config = dict(
    num_hidden_layers=14,
    n_groups=4,
    lr_router=0.00093,
    num_attention_heads=6,
    vocab_size=23840,
    norm_place='pre',
    norm_eps=1e-05,
    positions='rope',
    init_std_down=0.0362,
    lr_head=0.00675,
    batch_tokens=[32768, 65536, 131072],
)
Below are experts of layer 5 (counted from 0) of a mixture-of-experts language model. Rows are named router (the router's row for the expert) and show model dimensions 128-191. Each number is 50 + 10 x the weight over its row's rms, rounded and kept within 0 to 99.
After each expert's rows: a language model's description of what the expert responds to; "comes after" lists some tokens at least twice as common just before its tokens as in all text. This comes from a sample of Wikipedia text that the model never trained on. Tokens count by the router's weight.

# expert 39
router:28 50 54 51 57 61 53 48 42 51 64 51 31 62 50 48 51 51 54 62 42 46 48 36 65 58 36 50 39 42 68 56 48 54 57 44 57 51 68 64 53 62 41 50 54 46 42 53 50 55 63 33 73 41 61 47 49 41 51 36 55 57 39 55
It responds to: Column headers and separators in tables and season summaries, such as Candidate, Votes, %, Notes, Apps, Result, plus following pipes.
comes after: " |", " ", " %", " G", " Votes", " T"

# expert 3
router:36 53 67 41 53 58 53 67 44 30 38 46 36 40 53 41 62 41 58 50 73 42 50 60 53 58 41 46 51 38 66 65 52 61 50 36 68 61 64 49 45 72 32 34 56 52 51 59 34 56 52 49 54 36 45 57 63 50 53 49 39 55 32 66
It responds to: Pipe separators closing or continuing table rows in sports, election and filmography tables, plus award-list results like Nominated, Won, Episode:.
comes after: " ", " 0", ")", " 1", " —", ";"

# expert 14
router:35 47 62 41 55 60 32 48 44 44 47 52 27 48 59 29 45 49 68 57 54 39 64 47 57 54 43 54 32 47 65 55 50 58 48 44 54 55 66 53 50 65 53 30 65 48 43 51 36 53 63 49 54 47 58 53 58 52 66 63 51 51 37 63
It responds to: Month names and day or year numbers in birth dates, terms of office and tables, plus vote counts, such as December, 15(38), 1993.
comes after: " |", " on", " in", " (18", " (19", " January"

# expert 9
router:38 55 56 37 57 55 54 52 45 33 44 33 41 39 60 37 61 54 51 56 60 41 48 52 52 51 40 49 38 26 58 53 41 56 47 41 55 55 59 48 54 48 26 44 52 48 41 58 56 61 51 43 55 57 49 57 59 45 66 49 58 56 21 63
It responds to: Words inside proper names of countries, states, institutions and teams, such as United States, New York, National, University, Kerala.
comes after: " the", " United", " of", " New", " National", " in"

# expert 32
router:28 55 53 38 50 62 46 53 33 46 53 33 47 43 51 45 61 48 61 64 63 34 53 53 63 56 33 58 45 38 63 52 55 56 54 39 57 57 60 53 46 59 45 51 64 36 43 58 46 57 55 58 56 36 63 51 36 48 53 33 50 44 41 51
It responds to: Nouns about creative and public work, like film, album, music, book, writing, production, often after the, a, or his.
comes after: " the", " a", " and", "==", " The", " his"

# expert 0
router:34 54 62 39 59 65 53 71 49 54 60 58 44 56 58 39 70 41 46 45 51 53 56 40 48 63 41 66 45 48 57 51 48 66 47 36 58 68 62 75 49 61 38 41 40 39 44 56 45 52 51 55 54 41 63 59 60 52 62 53 50 49 51 57
It responds to: Single capital letters and word pieces opening names or codes, plus leading list dashes, e.g. P in Pg, K in Kędzierzyn, NP_.
comes after: "\n", " P", "\n ", "-", " p", "P"

# expert 8
router:48 49 51 48 68 67 37 65 47 49 39 51 44 50 49 43 62 44 50 59 56 37 56 39 30 37 44 56 47 45 43 49 49 58 38 40 46 56 65 57 44 74 51 46 69 43 36 52 38 50 64 67 57 30 53 53 67 58 60 42 45 53 42 56
It responds to: The article "the" and possessives like his, its, their, usually after prepositions, as in "of the", "in the Mexican–American War".
comes after: " of", " in", " to", " for", " on", " at"

# expert 36
router:39 61 70 60 57 49 50 65 37 32 54 51 38 40 50 42 59 54 62 52 54 52 43 59 51 60 35 67 41 44 62 64 44 58 38 42 71 72 62 71 35 54 60 42 52 40 34 49 40 63 51 53 46 54 38 43 43 44 60 37 49 41 31 62
It responds to: Line-break tokens ending list items, table rows or paragraphs, usually before headings, dashes or table pipes.
comes after: "\n", " |", ".", " ==", ")", "==="

# expert 23
router:55 56 66 52 51 56 41 46 46 47 62 43 43 57 65 34 60 57 54 44 47 34 36 41 35 53 49 50 49 45 60 69 50 66 31 40 57 73 85 60 41 60 50 43 50 34 46 48 52 57 58 42 50 34 46 63 56 48 59 48 46 49 29 49
It responds to: Digit pieces inside coordinates, census figures and decimals (°, ′, .7, 41,303), plus taxonomy and asteroid fields like Genus:, MPC, JPL.
comes after: "-", " |", "′", "°", " 1,", " C"

# expert 29
router:38 44 57 54 52 56 34 68 47 57 51 30 48 52 65 44 49 47 42 58 53 38 44 48 51 56 50 62 51 33 60 61 38 68 62 47 55 60 57 47 42 69 42 51 51 51 40 55 52 62 67 45 67 56 52 55 60 61 59 38 53 58 42 61
It responds to: Wiki section heading markers and opening parentheses that start glosses or disambiguators, such as ===, == See also ==, (village, (name).
comes after: "\n", " =", " one", " List", "==See", "\""

# expert 38
router:53 65 49 43 54 44 57 58 45 55 59 47 44 52 57 32 67 52 52 59 49 38 54 44 39 52 54 55 47 44 52 52 58 53 36 37 77 65 76 57 36 85 31 54 47 32 52 60 38 53 55 64 56 32 54 53 63 53 55 60 51 56 50 54
It responds to: Pipe characters between numeric cells in sports statistics, election and census tables, plus slashes and labels like Total:, Density:.
comes after: " ", " 0", " 1", " —", " 2", " 3"

# expert 28
router:44 56 50 41 65 73 56 54 54 34 50 45 44 58 67 50 58 44 68 57 64 29 61 39 49 60 31 67 47 50 52 47 45 55 49 35 56 64 53 55 52 57 54 42 66 37 50 51 42 46 59 63 67 41 57 49 68 55 63 44 38 53 44 62
It responds to: Tokens in athlete biographies and infoboxes: Personal, Men's, medal table pipes and dashes, Event:, and "was" after birth dates.
comes after: "\n", "-", " is", " was", " a", " as"

# expert 25
router:55 55 59 41 66 59 48 58 38 36 59 50 49 40 50 59 64 42 61 63 68 52 54 41 54 61 53 55 28 46 51 52 38 43 54 39 60 56 50 51 49 63 52 41 49 46 48 51 44 57 55 54 42 49 69 57 49 48 55 48 44 60 40 63
It responds to: First words of film, album and role titles in cast lists and filmographies, such as The in The Other Guys, plus table pipes.
comes after: "\n", " The", " Best", "'s", "\"", " –"

# expert 19
router:41 59 60 38 78 56 49 71 47 39 55 59 47 64 48 31 55 54 52 62 61 42 59 37 36 65 49 67 34 43 67 63 54 64 56 36 71 65 57 61 56 64 54 34 41 54 47 57 53 64 56 53 59 52 55 52 42 44 61 46 44 56 34 60
It responds to: First pieces of words after a line break, heading or parenthesis, like capital first letters of names and sentences, ==S, After, As, plus table pipes.
comes after: "\n", " (", " ", " Succeeded", " Preceded", " \""

# expert 18
router:35 57 58 45 58 48 54 39 43 46 60 32 46 51 51 48 71 40 56 42 65 41 39 33 36 48 36 50 33 34 54 56 44 63 43 35 60 61 69 53 46 75 44 52 67 44 43 46 37 58 56 46 56 64 59 50 65 43 67 55 50 53 42 69
It responds to: Short letter pieces inside split words, such as airst-ri-ke, bookst-ore, crowd-p-le-asing, plus lone digits and spaces in number tables.
comes after: " |", " 0", " sc", "st", " b", " t"

# expert 30
router:38 56 65 52 54 44 46 55 43 46 58 44 51 56 65 39 60 64 67 45 44 37 50 43 45 59 38 59 36 26 84 60 46 64 49 42 69 56 60 59 51 56 60 24 43 49 43 41 61 56 60 47 50 41 42 54 63 52 51 57 51 56 44 63
It responds to: Generic nouns following an article or possessive, like area, number, seasons, years, school, part, often before of or in.
comes after: " the", " a", " The", " his", "'s", " first"

# expert 13
router:41 52 55 48 53 51 43 70 45 47 69 47 41 52 47 36 64 56 65 55 52 53 38 35 45 44 47 65 33 47 72 53 61 63 39 35 52 52 51 60 42 62 37 37 52 47 47 49 42 54 76 40 62 48 62 60 51 61 68 59 38 63 45 59
It responds to: Ordinals, perfect auxiliaries and degree adverbs or suffixes in prose, such as first, second, had, have, also, most, considerably.
comes after: " the", " was", " is", " a", " are", " He"

# expert 5
router:51 49 55 39 50 57 57 47 48 51 51 54 40 44 53 47 64 48 49 51 58 49 51 52 57 75 46 50 30 35 49 58 54 61 44 44 59 56 64 58 65 52 47 30 65 58 42 61 57 42 66 63 54 38 49 60 54 42 70 42 46 37 34 68
It responds to: Forms of be and main verbs right after a subject or auxiliary in narrative prose, such as was, been, became, died, appointed.
comes after: " was", " he", " It", " to", " He", " it"

# expert 33
router:41 57 72 37 55 57 43 60 54 39 46 52 36 45 59 32 62 62 54 65 50 46 50 48 52 62 42 68 33 34 55 51 42 61 56 50 63 65 59 60 44 63 40 48 59 56 42 56 48 48 66 66 48 46 52 52 57 48 54 64 51 56 54 54
It responds to: Line-initial table pipes and list dashes, plus first words of multiword names such as New, Los, Santa in rankings and results tables.
comes after: "\n", " |", "|", "-", " at", ":"

# expert 37
router:34 59 67 31 53 57 55 66 39 40 60 42 39 67 45 48 59 52 46 56 57 38 65 58 48 46 59 54 38 44 63 63 41 65 58 44 50 58 52 45 48 62 37 49 60 50 51 40 43 53 52 45 51 53 43 53 64 49 67 46 54 63 46 58
It responds to: Numbers in table cells, such as episode numbers, years, scores and vote counts, e.g. 168, 2005, 1–0, parenthesized decimals like .2).
comes after: "|", " |", " 3:", " 4:", " September", " October"